config.yaml
n_experts: 256
experts_per_token: 8
moe_layers: [1, 2, 3, 4, 5, 6, 7, 8, 9, 10, 11]
normalize_top_k: true
router_bias: true
vocab_size: 3054
norm: "rmsnorm"
norm_eps: 1e-06
optimizer: "soap_variant"
lr: 0.00398
seq_len: 512
steps: 11773
dataset: "wikipedia_en"
Below are experts of layer 5 (counted from 0) of a mixture-of-experts language model. Rows are named router (the router's row for the expert), gate (a neuron's input weights, with its number), up (a neuron's input weights, with its number) and show model dimensions 0-255. Each number is 200 + 30 x the weight over its row's rms, rounded and kept within 0 to 999.
Before each expert's rows: "comes after" lists some tokens at least twice as common just before its tokens as in all text. This comes from a sample of Wikipedia text that the model never trained on. Tokens count by the router's weight.

# expert 219
comes after: " |", " ", "0", ";", " —", "1"
router,171,195,174,231,165,205,143,214,219,186,142,218,199,168,188,204,229,248,224,235,194,195,203,191,215,167,218,194,236,209,226,187,125,189,171,227,206,201,215,216,201,178,218,188,237,203,200,196,234,203,212,220,170,240,218,211,217,160,184,210,225,203,196,195,199,162,223,189,151,226,221,168,252,186,208,190,139,193,196,183,188,195,189,156,199,170,244,136,168,198,211,206,196,196,172,218,207,156,167,228,136,147,162,146,223,146,200,163,289,222,208,236,174,217,195,209,143,217,179,247,242,199,257,233,193,186,215,221,134,171,233,185,188,188,261,222,193,223,157,175,204,151,256,239,271,166,208,179,227,202,215,169,209,206,236,210,170,238,176,199,212,232,178,215,221,223,165,193,253,148,190,250,260,196,185,228,185,225,200,168,230,199,212,237,195,146,198,221,248,167,163,237,210,180,268,201,206,227,181,198,199,216,150,216,258,183,240,171,238,179,170,198,169,204,158,209,188,158,197,225,239,186,254,191,191,184,255,179,167,247,167,129,182,214,175,176,194,216,137,166,215,143,225,191,215,200,186,183,231,174,220,226,198,181,179,197
gate0,248,196,202,221,195,227,250,187,189,211,238,214,195,180,239,193,218,159,166,190,212,165,162,195,145,190,201,200,131,240,222,147,212,278,259,147,191,196,184,202,201,243,212,230,224,208,203,183,196,191,198,198,154,219,216,162,187,191,221,198,176,205,215,236,168,211,175,191,230,212,157,230,204,220,202,208,187,175,224,167,221,243,219,207,177,204,180,217,178,148,114,231,211,210,191,128,129,217,174,197,182,246,218,213,219,202,176,247,162,159,219,162,219,171,222,194,246,197,184,196,232,210,166,193,216,197,193,175,150,222,221,218,215,211,163,169,190,178,232,163,188,178,136,201,198,163,208,202,151,241,200,165,214,223,162,191,195,191,154,202,220,158,199,148,180,225,211,228,195,173,222,147,201,244,244,216,135,164,270,256,155,219,174,192,151,194,236,210,178,230,238,198,180,203,160,187,232,191,206,178,220,170,194,205,129,164,197,201,274,174,167,199,203,250,179,195,123,175,183,216,244,158,204,239,234,209,249,195,181,213,179,221,257,221,189,229,211,147,224,231,160,211,221,192,217,251,174,180,234,219,217,193,217,218,254,183
up0,169,187,176,180,246,196,146,190,192,185,202,168,227,212,189,198,188,203,208,154,182,209,267,212,245,202,206,191,252,116,226,217,184,266,216,216,196,187,223,188,212,178,163,185,215,184,244,228,176,206,187,167,220,185,144,226,187,178,209,211,213,183,223,184,247,219,219,192,156,206,196,213,192,177,203,177,198,220,157,226,164,170,224,170,195,163,209,182,233,226,300,203,203,224,196,239,244,156,235,210,185,162,173,198,144,209,202,172,187,244,182,233,130,223,181,236,204,186,206,186,173,211,219,241,212,213,188,210,218,168,215,192,179,265,266,201,240,221,169,199,210,230,255,205,246,244,212,150,200,194,221,165,182,187,232,215,159,203,216,175,170,230,200,265,259,186,180,140,234,255,212,258,174,190,178,207,205,146,146,192,214,203,243,238,211,161,193,204,236,172,195,186,225,210,258,165,232,256,145,216,166,206,215,220,235,185,177,219,147,229,201,177,239,210,204,165,260,205,181,238,190,234,233,240,210,177,182,196,202,229,208,210,207,169,179,220,233,271,179,148,221,181,217,186,170,141,243,221,195,222,183,165,232,184,178,238

# expert 243
comes after: " the", " a", " and", " R", " of", "°N"
router,193,186,174,241,220,200,162,231,221,191,170,183,212,210,149,253,230,289,209,228,147,238,181,177,169,219,199,168,206,244,210,172,160,206,181,207,196,198,197,202,233,189,189,191,214,225,204,212,228,247,236,188,223,232,201,220,173,179,175,193,184,211,202,206,171,188,223,186,260,204,157,179,193,175,183,202,180,157,220,242,160,181,214,147,204,180,215,187,190,268,205,170,223,178,207,238,200,187,230,238,142,195,167,196,225,173,230,229,277,218,201,186,236,180,183,286,181,208,177,260,206,166,213,219,210,176,234,221,152,190,194,191,153,225,187,164,192,168,174,173,111,178,245,225,224,215,196,185,189,210,239,219,204,168,190,208,159,204,168,205,212,230,216,195,285,226,189,193,156,205,208,198,269,211,162,198,188,248,247,222,282,212,230,175,188,210,200,268,225,173,206,227,180,214,200,183,227,214,165,183,223,220,176,218,238,200,209,171,212,241,150,181,190,237,194,198,199,207,268,257,214,194,223,196,194,198,250,183,199,235,171,122,208,161,196,152,221,197,123,151,215,192,191,194,233,189,181,214,192,119,216,192,185,191,230,231
gate0,181,218,195,157,152,278,193,264,237,240,219,249,174,165,195,202,213,195,235,172,197,185,187,217,212,221,169,194,216,240,283,158,226,199,176,222,165,237,175,207,205,185,236,226,217,208,194,244,228,221,139,203,136,182,228,177,232,228,206,228,163,201,229,211,182,206,181,192,160,230,210,235,170,223,182,190,179,217,223,233,183,171,235,107,211,162,235,209,173,152,218,186,186,234,188,214,245,180,173,194,166,191,208,189,165,203,161,202,246,263,178,191,182,234,200,149,166,208,193,141,203,172,221,208,207,203,211,260,237,230,159,150,218,214,206,243,161,215,206,225,218,230,147,203,194,209,219,180,286,161,172,191,182,192,235,183,195,251,212,188,214,180,198,216,203,189,181,205,215,246,195,225,211,185,242,172,187,240,228,165,177,188,152,239,213,260,185,259,205,193,190,194,162,143,252,139,197,193,187,166,184,140,208,170,197,208,180,204,182,172,203,189,231,193,174,202,174,195,244,211,229,210,230,184,146,181,183,152,155,172,213,192,210,189,256,238,177,186,242,157,162,224,248,239,232,216,198,227,201,179,218,252,224,165,221,215
up0,156,182,247,193,166,306,219,229,233,217,137,204,178,161,230,164,197,219,179,161,249,135,166,172,238,234,223,161,217,217,211,214,173,189,235,182,192,162,182,215,232,195,230,257,218,223,156,162,182,182,186,158,165,147,211,162,249,220,244,226,210,198,226,146,210,175,207,204,195,194,163,196,202,211,235,173,154,216,226,169,190,226,195,142,267,232,212,216,188,173,209,231,168,159,165,222,246,215,153,206,183,209,172,170,159,196,206,216,253,210,160,180,175,167,194,143,233,179,214,191,205,160,192,189,193,271,216,237,243,209,181,216,243,230,182,234,171,191,222,176,237,248,186,239,196,226,217,194,228,218,199,180,212,183,181,210,202,204,121,164,168,186,199,206,191,149,214,204,194,224,195,143,193,199,190,182,164,237,226,140,245,205,199,219,190,251,180,198,224,208,188,179,182,171,271,178,246,176,215,245,266,199,236,240,235,190,186,219,209,149,182,163,278,196,183,206,208,213,204,217,185,200,202,167,179,210,191,200,196,184,150,196,201,206,213,223,186,190,243,197,146,232,190,223,189,215,230,211,216,216,171,232,160,184,189,265

# expert 33
comes after: " H", " K", " W", " h", " O", "H"
router,222,182,181,198,224,186,154,205,196,185,206,256,183,217,201,189,231,183,176,198,157,200,201,185,205,172,208,163,230,219,166,209,178,170,171,207,204,201,218,206,242,205,206,236,180,194,193,203,219,197,225,156,156,207,223,194,181,168,189,157,186,193,166,204,152,191,185,181,247,205,221,223,195,162,210,186,198,176,195,205,198,192,219,224,201,218,213,173,210,232,199,176,206,261,228,236,206,208,192,240,178,184,167,163,220,160,197,148,208,165,253,230,197,149,227,237,185,228,173,212,218,195,250,211,230,131,193,223,185,128,257,178,123,190,232,159,219,227,159,226,115,190,283,243,175,196,225,180,174,230,181,202,225,214,216,197,180,189,170,183,215,204,191,202,222,203,200,193,206,163,223,211,204,261,172,173,180,233,254,192,219,206,223,218,231,247,213,255,239,150,166,228,148,164,297,148,240,225,196,216,245,230,191,245,248,189,206,149,222,214,195,209,198,189,190,139,200,222,223,231,254,178,206,165,166,228,229,173,187,213,150,188,158,176,248,186,244,208,162,137,258,179,222,183,185,232,145,196,187,127,198,183,240,209,236,235
gate0,184,213,205,144,188,207,206,191,208,194,214,183,203,106,224,166,223,208,213,211,204,198,175,215,180,176,231,213,210,202,221,221,200,153,256,208,181,165,201,194,230,230,222,268,198,202,209,233,219,168,200,135,187,202,229,208,237,176,201,215,208,184,190,216,189,236,207,206,243,177,190,235,210,212,238,187,225,209,198,250,187,217,132,207,266,216,195,217,195,205,189,236,241,230,205,159,190,188,230,220,209,205,210,151,172,152,172,212,186,168,157,179,161,209,223,181,229,205,185,129,189,193,254,230,191,229,256,198,191,226,233,168,230,199,236,208,180,193,224,223,170,206,161,224,106,182,222,196,229,240,156,189,217,239,189,179,219,176,165,212,254,251,206,156,166,218,196,169,200,249,227,209,189,244,241,166,206,183,148,181,218,141,189,177,171,189,259,196,254,204,215,215,276,218,193,205,183,205,180,150,163,179,204,167,164,167,158,156,189,145,170,310,190,231,266,175,236,213,206,282,206,199,134,193,181,205,201,234,218,187,161,213,212,211,197,229,184,244,193,149,219,201,202,193,207,160,198,166,187,207,199,222,235,196,163,200
up0,205,173,241,210,204,244,213,231,164,203,191,186,169,221,233,194,195,145,153,143,196,265,214,207,161,218,213,141,191,184,231,169,199,247,236,228,215,147,179,215,151,216,274,210,156,112,189,168,263,155,185,182,204,170,203,182,208,145,199,214,195,215,233,189,126,226,144,167,212,202,160,250,212,208,193,211,189,172,156,207,232,211,225,197,178,211,263,202,194,188,187,169,211,242,176,155,273,166,207,179,139,166,233,246,235,214,212,184,181,204,228,179,199,225,204,202,195,213,220,224,155,214,207,232,207,192,169,176,179,174,176,182,240,211,186,216,259,231,211,191,216,225,214,236,208,201,193,207,162,196,194,237,217,208,233,209,215,199,224,240,256,202,248,197,134,220,206,229,171,188,191,196,211,193,172,206,218,278,201,193,189,209,180,181,206,223,222,203,248,194,206,204,175,152,221,149,241,169,214,229,231,189,200,180,197,236,207,197,180,223,262,203,216,234,246,220,228,175,195,160,203,176,204,228,191,170,208,181,199,156,213,135,164,179,222,192,136,259,212,209,136,144,202,189,218,170,161,203,269,186,162,197,178,236,182,168

# expert 208
comes after: "-", " \"", " (", "/", ":", " and"
router,188,229,140,227,237,176,157,179,197,197,129,178,153,167,194,216,192,227,234,149,180,250,177,194,199,142,237,183,242,231,206,189,190,233,181,227,214,204,188,175,201,161,199,221,186,145,202,224,251,206,198,170,205,224,201,212,185,178,204,188,164,234,205,206,183,171,199,155,225,223,244,229,187,214,199,193,197,169,245,197,203,148,195,218,209,206,200,181,181,215,231,166,168,157,241,200,175,188,232,249,164,148,138,198,216,157,237,214,243,173,245,213,208,205,189,233,164,185,133,248,219,192,213,225,147,169,185,193,149,197,195,219,141,191,251,185,236,190,138,231,153,211,262,188,216,172,194,169,219,157,199,209,188,203,244,165,207,222,218,234,178,193,216,183,223,183,242,199,238,185,231,188,197,204,228,214,145,218,271,177,204,183,228,245,184,198,219,237,224,131,160,244,178,170,244,195,242,251,213,156,172,219,157,186,195,203,236,161,233,247,134,182,201,214,230,133,188,225,212,207,247,180,209,235,175,180,238,167,207,215,159,183,233,191,170,181,209,257,163,192,203,158,152,197,201,231,132,213,246,202,223,213,206,184,207,205
gate0,203,225,192,217,209,189,252,176,137,190,223,253,226,183,256,164,186,245,245,178,194,140,225,207,237,266,189,184,186,191,198,209,278,161,214,226,143,216,221,200,152,224,182,176,214,154,231,210,180,202,233,205,217,181,174,180,209,202,186,181,172,207,199,211,124,195,222,177,213,247,197,186,190,195,165,260,217,224,195,203,188,261,180,255,207,184,235,223,213,232,224,219,238,181,217,167,207,146,196,146,166,169,191,208,224,230,221,194,206,184,181,180,255,162,249,186,188,230,221,189,137,186,194,280,246,201,228,184,223,162,189,199,242,188,205,241,235,212,224,166,204,204,177,204,161,139,228,203,222,189,203,204,172,196,180,196,217,159,257,195,222,194,158,196,161,239,186,204,178,211,167,214,208,191,174,115,172,141,230,159,268,189,199,214,226,192,215,203,232,170,182,174,199,205,196,220,177,237,204,277,154,179,169,193,165,144,206,163,198,228,239,156,238,220,225,202,212,221,163,191,244,171,187,157,214,219,178,178,239,187,227,245,235,216,191,175,219,146,212,252,195,175,233,212,200,223,222,230,182,163,195,198,144,213,232,223
up0,188,200,147,210,177,235,215,203,198,232,256,210,204,186,182,202,167,194,185,209,214,131,178,236,208,235,155,158,228,203,210,238,252,192,199,188,256,192,158,160,180,175,212,119,188,210,196,236,220,238,219,279,200,181,249,176,221,235,250,268,201,192,220,206,175,214,224,250,219,183,170,201,192,183,199,195,217,202,151,176,238,193,140,170,235,203,164,190,148,196,170,185,163,209,188,215,150,220,197,198,195,185,194,147,237,124,253,186,185,136,191,183,205,186,208,177,178,185,176,215,151,174,176,209,210,170,276,201,173,199,189,219,281,168,208,185,211,199,244,235,157,179,235,188,231,175,205,169,234,241,154,178,232,217,205,169,217,204,244,198,166,155,197,145,241,217,194,203,160,210,200,176,195,229,139,224,227,260,193,199,191,145,203,163,235,236,220,223,182,139,195,214,195,190,168,192,196,199,218,185,259,159,229,193,160,166,158,183,168,130,193,235,201,213,206,225,260,186,192,167,204,233,218,198,196,209,151,190,226,210,121,198,219,212,188,184,242,195,216,198,210,189,187,202,181,210,181,196,225,215,217,197,137,220,181,175

# expert 96
comes after: ".", " and", ",", " I", " O", " E"
router,181,170,196,208,226,209,136,220,230,195,185,228,178,206,145,214,226,188,244,171,165,196,158,156,210,212,231,163,179,192,201,215,173,222,189,218,192,193,221,172,266,192,174,249,199,195,209,248,198,228,199,197,203,193,231,201,178,234,217,198,147,211,190,225,186,184,233,127,217,189,217,221,198,189,166,169,175,132,214,190,191,137,208,165,174,176,226,179,216,201,227,165,203,229,190,220,185,160,229,245,205,207,172,193,221,125,232,214,233,190,232,214,199,200,231,201,168,222,142,223,227,205,203,231,185,191,197,234,151,155,221,239,162,178,230,203,235,186,137,197,141,151,256,195,208,175,247,185,189,183,173,199,221,174,181,217,165,231,136,190,247,238,152,212,234,191,190,170,215,190,224,173,200,230,187,234,195,223,258,165,285,179,222,212,176,192,216,298,275,183,151,215,163,172,252,181,238,224,186,198,198,219,215,223,251,203,193,171,172,220,167,208,161,196,174,159,224,194,193,228,243,185,259,184,187,206,228,169,209,232,168,174,171,202,179,192,230,213,122,138,245,227,180,223,211,217,154,231,165,183,231,173,214,187,216,195
gate0,209,200,278,201,188,192,202,193,197,228,156,187,180,181,179,157,164,221,209,204,154,154,217,203,192,169,200,184,211,181,174,131,174,241,200,190,189,221,223,178,209,265,208,231,292,278,136,202,202,162,186,202,163,217,246,226,164,209,199,165,195,195,239,165,211,208,218,211,179,210,246,197,212,205,179,175,186,244,154,196,206,175,117,166,179,235,178,207,215,167,163,173,229,208,161,159,233,151,219,175,163,203,222,241,184,162,236,170,194,189,261,198,176,160,145,162,171,211,233,169,185,150,184,245,219,180,131,182,160,191,185,209,229,202,185,208,261,205,189,210,159,258,174,201,202,208,208,211,251,186,186,206,204,214,187,230,169,208,171,127,245,205,232,160,215,231,253,175,218,206,226,201,173,193,229,206,171,201,170,200,160,186,231,234,183,196,154,227,201,177,228,166,181,227,201,199,188,233,193,239,216,228,179,159,239,190,162,221,231,174,228,178,151,208,209,215,216,176,190,209,229,195,189,195,251,215,250,131,185,213,189,220,211,142,194,232,208,196,198,202,138,198,198,208,218,168,198,179,119,162,211,189,264,210,236,187
up0,205,188,238,181,206,228,197,176,239,217,174,236,192,174,167,215,153,201,212,166,159,203,189,234,206,206,216,177,196,199,151,162,158,208,227,192,226,182,217,228,241,218,160,214,238,242,160,199,211,146,161,205,156,208,194,197,219,187,204,200,171,155,199,194,205,234,214,201,178,196,202,152,239,189,169,190,176,211,153,223,200,139,139,141,195,233,170,205,249,155,135,230,219,230,190,173,209,182,181,188,189,163,251,192,219,181,297,179,198,209,209,159,173,230,177,171,156,203,200,200,225,160,182,255,235,153,204,169,166,200,205,228,213,222,194,210,232,236,205,198,132,218,174,189,220,200,217,186,237,178,205,184,197,238,198,175,196,186,168,187,252,187,171,157,292,198,229,181,213,228,165,244,195,223,172,253,192,232,163,172,207,148,219,177,197,213,160,227,247,178,156,200,185,207,222,183,174,195,237,189,218,255,189,215,213,172,203,158,204,162,175,195,126,235,200,206,186,236,250,219,242,181,171,205,192,213,216,190,143,241,263,202,195,175,281,255,217,166,205,177,185,129,186,245,231,198,207,159,168,184,238,173,236,216,230,177

# expert 139
comes after: " (", " the", "P", "C", "A", "S"
router,237,185,163,202,234,195,130,206,201,221,160,235,162,148,205,196,228,181,244,216,185,201,197,215,175,181,232,192,210,251,190,222,209,213,170,233,179,207,210,191,218,162,184,197,216,239,189,261,210,186,227,150,164,258,195,204,221,207,145,238,175,188,201,239,140,179,240,197,232,232,204,184,254,151,235,197,197,135,258,245,192,174,220,193,227,231,195,190,190,250,189,184,212,243,209,190,228,172,250,205,190,167,171,201,205,178,214,171,295,166,194,230,170,176,211,298,193,198,184,224,243,200,227,224,175,167,190,204,216,198,209,176,178,188,210,215,178,176,168,226,129,196,258,209,196,186,195,173,192,213,242,205,179,213,192,166,184,245,186,186,235,209,157,181,214,253,210,228,212,198,189,200,217,286,227,183,198,238,242,196,240,181,243,214,185,201,204,220,229,182,159,262,179,179,244,223,216,273,203,178,200,217,196,228,233,239,219,136,189,172,172,198,146,240,161,173,171,202,232,213,233,188,251,173,172,207,229,194,186,283,213,181,190,234,195,237,225,194,168,188,232,207,225,204,220,211,187,253,186,170,234,213,205,158,157,164
gate0,143,146,239,186,220,200,164,192,219,191,202,178,219,219,206,180,221,189,173,175,182,210,182,240,183,149,224,244,224,204,175,208,205,221,194,227,172,207,223,234,236,204,241,196,190,188,263,234,190,244,198,230,172,199,226,163,201,207,194,201,222,238,195,217,168,266,247,254,242,159,259,174,176,208,166,203,177,143,204,222,164,142,220,228,218,202,211,214,235,168,239,169,152,180,191,138,182,161,216,185,245,176,153,190,231,239,223,204,195,163,179,149,217,169,203,217,217,260,193,208,207,284,176,171,179,172,164,181,221,157,199,202,254,194,211,164,208,207,237,205,185,223,211,191,193,192,215,189,225,257,186,194,229,295,238,232,198,251,225,190,198,171,117,191,211,201,215,244,225,210,174,247,254,235,220,211,211,165,213,252,211,215,196,187,186,169,241,193,245,191,268,178,204,196,198,212,159,190,193,169,211,172,227,210,179,244,217,220,175,248,233,158,232,234,184,250,229,189,220,220,192,163,207,195,205,231,241,140,164,236,232,230,176,172,252,198,240,202,249,185,226,225,176,219,223,207,226,208,234,237,229,169,181,166,203,224
up0,218,179,180,215,257,205,129,176,167,210,184,189,192,153,180,167,227,176,156,196,176,188,208,246,170,212,185,200,223,218,142,198,207,183,172,232,193,203,206,217,217,179,197,214,234,192,230,296,233,240,190,222,163,219,232,151,234,209,193,229,234,203,150,165,124,206,215,245,255,174,237,165,182,188,207,192,164,159,213,220,177,130,241,203,246,219,199,204,215,153,209,149,179,205,199,142,200,218,168,180,233,195,183,167,227,228,216,212,212,128,219,178,185,184,209,181,202,267,196,275,221,212,179,146,182,174,162,222,165,177,204,182,192,201,180,188,209,240,245,205,155,226,205,185,202,164,223,162,210,258,209,189,256,300,221,244,210,245,192,195,204,170,108,168,231,192,227,244,155,201,189,222,205,250,170,193,183,199,214,228,180,182,206,208,230,190,181,200,227,199,203,199,176,203,229,190,160,181,188,163,229,195,278,192,197,265,189,205,217,229,214,193,179,226,161,224,218,201,226,221,223,183,223,187,175,223,179,175,200,242,216,163,208,219,247,255,228,155,191,198,236,218,190,164,220,225,245,215,217,178,225,168,179,194,188,222

# expert 107
comes after: "A", "I", "E", "C", " C", "O"
router,247,211,184,196,233,182,148,213,202,173,192,181,197,192,192,221,252,170,217,176,234,229,226,233,192,162,216,181,207,210,232,234,211,224,132,193,195,188,217,181,256,171,188,205,210,232,210,237,230,218,208,168,192,252,230,219,229,193,158,207,171,188,202,225,168,195,218,203,205,179,208,183,219,204,212,181,153,165,207,236,170,191,202,198,215,215,203,197,219,232,159,187,194,232,171,222,217,161,205,208,232,169,146,186,232,140,226,158,292,159,247,214,152,185,207,240,226,186,237,204,236,180,206,218,169,163,215,220,197,211,206,203,200,203,222,195,190,146,147,206,169,191,241,231,261,120,197,115,248,191,234,226,217,206,185,167,207,296,184,205,211,242,212,198,206,230,211,200,221,179,231,228,235,251,220,246,224,235,228,203,227,184,209,228,179,180,231,238,200,169,182,277,143,189,194,175,224,238,172,201,141,195,197,251,200,224,188,156,204,169,178,230,189,178,177,177,158,228,257,218,199,186,198,133,158,169,240,162,196,233,164,180,210,217,176,233,268,187,156,189,208,206,178,164,241,229,169,278,222,186,229,214,232,184,199,182
gate0,242,219,204,253,189,158,150,242,209,222,255,174,180,214,202,155,165,195,265,220,253,190,191,134,255,198,198,189,175,205,183,184,202,199,146,190,220,175,216,279,215,160,183,170,136,227,263,150,225,203,187,188,190,201,196,235,196,205,167,217,190,150,184,208,231,224,201,215,221,206,235,257,175,193,195,155,197,218,189,272,248,269,236,225,178,177,214,178,171,205,195,193,170,157,207,239,234,179,181,264,244,194,182,202,202,233,232,240,210,192,141,207,244,202,203,178,159,169,209,196,180,183,198,193,228,207,259,185,194,183,242,214,185,186,170,191,198,240,247,178,177,194,251,251,185,149,164,201,171,188,192,220,187,169,172,203,195,238,259,206,150,185,203,240,155,185,210,194,220,264,175,229,194,253,215,191,221,197,216,171,181,274,218,216,207,201,255,213,164,223,166,194,224,186,226,166,157,185,177,247,152,198,162,203,172,194,211,160,223,221,196,186,219,215,180,205,178,235,199,194,223,202,184,192,194,230,191,189,212,177,197,166,246,246,137,189,236,242,252,136,234,178,226,219,183,200,204,202,204,206,268,192,216,171,176,210
up0,212,231,248,233,154,236,256,170,188,198,178,222,224,219,160,216,221,212,182,198,197,211,216,233,215,192,163,160,235,280,197,213,178,205,207,215,208,213,187,179,220,206,197,164,266,238,204,213,219,206,221,209,182,168,201,144,153,210,177,135,181,219,191,231,256,213,199,196,229,225,189,174,229,264,177,212,193,179,161,152,202,171,165,232,253,173,164,214,211,241,206,140,198,174,168,173,190,218,223,158,208,188,199,246,161,174,160,200,183,197,200,204,156,192,143,222,231,199,172,190,192,167,230,298,229,232,202,223,187,242,178,207,217,225,222,190,181,120,161,150,178,237,186,210,185,245,244,138,241,138,219,146,197,210,188,199,219,215,162,235,200,173,238,167,201,220,243,168,205,207,209,220,202,143,255,199,240,233,198,241,157,181,207,201,145,190,180,252,228,204,222,154,186,151,217,222,187,209,201,191,187,193,244,201,220,189,158,230,241,234,232,159,210,148,201,180,153,188,237,198,176,189,188,155,193,212,195,192,216,245,193,227,203,203,192,178,236,193,197,256,212,177,144,250,152,204,195,147,203,186,176,166,191,159,193,184

# expert 32
comes after: "I", "A", "E", "C", "O", "N"
router,225,190,153,179,246,188,109,230,177,165,189,172,215,174,189,215,247,200,175,171,211,227,217,218,177,177,214,203,192,221,222,211,222,206,153,200,181,201,224,188,258,181,189,224,228,230,227,224,230,203,192,194,164,248,237,227,218,168,148,187,176,200,215,263,203,184,194,235,230,171,244,178,215,188,227,216,203,170,205,210,195,192,192,170,218,210,224,170,218,222,187,180,236,224,177,206,238,154,191,216,231,177,150,146,245,136,183,144,296,182,237,192,138,168,205,252,187,216,204,206,234,159,201,212,184,158,193,202,186,219,230,195,204,198,225,177,147,141,175,188,154,185,230,222,232,157,180,101,234,199,234,206,194,204,192,144,208,288,188,232,269,237,189,208,199,223,197,184,218,216,208,231,239,248,253,207,184,209,237,201,236,181,192,192,178,176,232,193,214,186,228,244,177,171,229,198,228,211,192,188,169,200,165,222,231,218,217,171,215,171,190,250,179,195,164,164,175,192,226,233,225,180,194,189,170,196,252,174,171,238,158,191,207,185,186,243,259,165,150,196,238,223,153,178,221,204,202,275,230,172,233,217,226,167,180,200
gate0,216,203,253,207,219,192,202,188,247,245,206,178,165,213,214,218,204,174,246,219,203,195,242,190,239,234,126,193,215,190,193,200,234,186,163,195,260,228,181,186,184,210,188,221,177,189,153,195,242,164,164,209,157,237,188,227,225,223,168,222,177,210,213,163,218,167,223,237,195,195,247,173,216,167,210,140,187,221,187,230,191,194,196,215,231,205,224,162,186,211,162,254,212,148,224,238,203,189,198,165,169,135,184,214,170,196,182,185,149,187,229,185,190,227,180,220,188,212,245,231,179,193,196,144,182,270,237,224,244,219,226,266,209,165,159,203,204,168,177,166,266,222,225,205,219,160,207,133,175,154,226,236,194,192,213,175,230,163,191,227,181,220,186,207,145,145,191,176,146,187,232,240,189,192,176,250,194,202,200,242,179,233,250,262,274,265,240,218,226,249,179,151,200,222,161,180,155,267,133,202,160,242,177,178,221,181,180,177,220,218,174,182,218,182,206,233,166,149,203,204,175,177,233,170,211,238,236,199,201,184,149,197,173,202,171,222,220,178,237,166,233,180,137,198,188,196,192,201,184,211,171,209,203,210,193,242
up0,206,242,161,192,204,195,258,214,192,156,205,195,240,230,235,198,130,226,169,207,308,239,191,223,190,172,215,222,198,203,191,167,148,219,203,207,192,156,200,198,194,261,198,136,205,217,173,199,189,213,170,167,238,144,222,151,221,241,187,166,176,173,223,195,177,247,151,228,185,226,197,201,182,188,188,210,190,199,214,204,214,209,159,223,197,204,239,179,194,192,199,170,196,175,162,248,210,215,179,199,241,254,208,225,282,202,171,167,199,219,197,223,179,209,154,201,203,197,215,156,220,197,231,215,215,179,195,177,199,164,148,191,241,233,223,220,192,222,225,198,168,207,185,209,210,172,196,222,199,238,189,177,173,200,173,210,214,233,182,183,151,183,212,217,230,251,264,198,213,305,181,204,216,180,227,215,203,175,205,209,159,222,119,184,160,202,163,180,177,133,184,183,200,165,221,223,164,225,220,196,211,210,203,209,136,226,205,198,220,226,301,232,230,187,178,171,236,239,223,173,203,218,199,141,205,206,164,191,215,206,197,167,217,205,245,188,208,188,199,233,198,196,177,150,246,140,248,246,221,209,170,197,145,212,270,142

# expert 86
comes after: " |", ";", " in", ",", "|", " May"
router,222,212,165,196,269,170,208,235,184,264,199,204,180,163,189,174,239,215,198,206,209,183,127,186,238,202,200,197,228,225,224,215,169,188,175,207,215,179,223,217,218,200,181,236,193,191,209,218,257,215,263,194,174,235,204,214,207,183,166,184,219,186,200,216,163,131,185,237,204,188,213,160,209,163,186,148,205,190,185,213,194,175,195,191,187,177,190,174,181,249,182,188,224,160,165,234,210,218,208,254,209,137,182,165,231,201,221,226,272,183,205,198,213,187,166,222,182,237,180,270,205,194,217,223,156,168,208,240,184,154,195,234,193,196,239,165,214,243,156,185,200,192,287,223,244,190,209,168,231,203,204,189,249,203,225,169,174,272,169,229,217,223,190,208,184,191,214,168,211,192,202,211,241,208,221,229,220,239,208,198,191,171,180,211,226,163,244,189,259,157,164,183,172,158,259,153,244,225,194,214,206,196,229,201,253,215,192,171,218,202,175,181,164,215,215,162,203,193,222,263,274,147,236,178,194,174,204,158,160,252,164,194,158,202,221,189,219,240,116,189,261,180,198,166,186,240,187,260,225,135,246,208,205,188,180,156
gate0,166,240,204,236,183,229,193,187,205,233,168,127,210,223,185,215,208,194,182,226,232,248,173,236,194,271,185,182,233,230,176,225,212,187,150,192,188,225,203,198,209,210,177,243,164,240,181,230,182,236,207,196,157,197,229,183,261,203,199,191,248,250,195,212,241,152,154,224,185,158,158,139,245,179,187,182,185,207,243,215,206,190,183,226,162,189,232,207,208,213,207,171,170,212,198,215,187,242,217,196,209,194,146,201,184,245,146,239,217,195,222,197,196,216,141,215,204,157,159,218,212,232,198,188,192,223,220,211,184,208,193,235,205,188,189,212,195,224,217,194,179,173,211,165,215,201,235,153,252,222,263,246,202,199,231,244,179,233,171,212,225,175,209,154,238,191,219,233,149,248,177,208,154,179,168,173,204,244,202,262,193,171,138,177,202,193,207,243,173,119,217,244,172,133,219,213,204,199,126,259,177,243,209,219,203,172,149,217,188,179,230,178,186,222,207,220,176,216,233,164,245,228,154,190,204,196,206,238,226,138,149,181,205,204,165,280,181,183,206,195,196,199,144,168,222,247,236,185,175,250,244,213,154,184,186,204
up0,174,269,181,234,192,232,181,180,214,172,139,174,243,250,222,206,234,193,162,230,188,264,145,222,227,236,182,210,250,245,194,225,162,173,174,195,206,200,194,186,195,270,174,281,186,234,164,216,169,225,185,209,141,209,226,198,236,199,214,207,255,217,175,221,253,172,184,167,187,183,194,146,225,172,189,180,134,242,249,173,210,197,160,214,211,171,215,247,213,206,204,208,169,172,167,202,228,224,206,195,225,146,192,204,197,215,181,210,234,178,216,185,184,216,137,206,186,192,161,210,259,224,193,184,222,204,224,233,172,183,205,230,164,202,223,180,213,234,185,181,210,198,215,233,193,221,280,152,253,235,250,237,169,212,194,200,212,206,159,223,221,223,241,134,221,197,169,238,155,217,167,209,172,177,149,179,199,198,199,217,199,181,144,224,213,161,213,249,202,118,164,252,192,165,252,189,203,172,143,215,172,238,220,215,193,167,182,226,174,164,200,196,177,181,178,231,182,191,225,162,227,260,192,198,183,191,200,227,190,178,171,182,186,159,219,232,186,159,160,188,234,246,189,221,195,248,201,156,209,209,226,236,149,169,204,182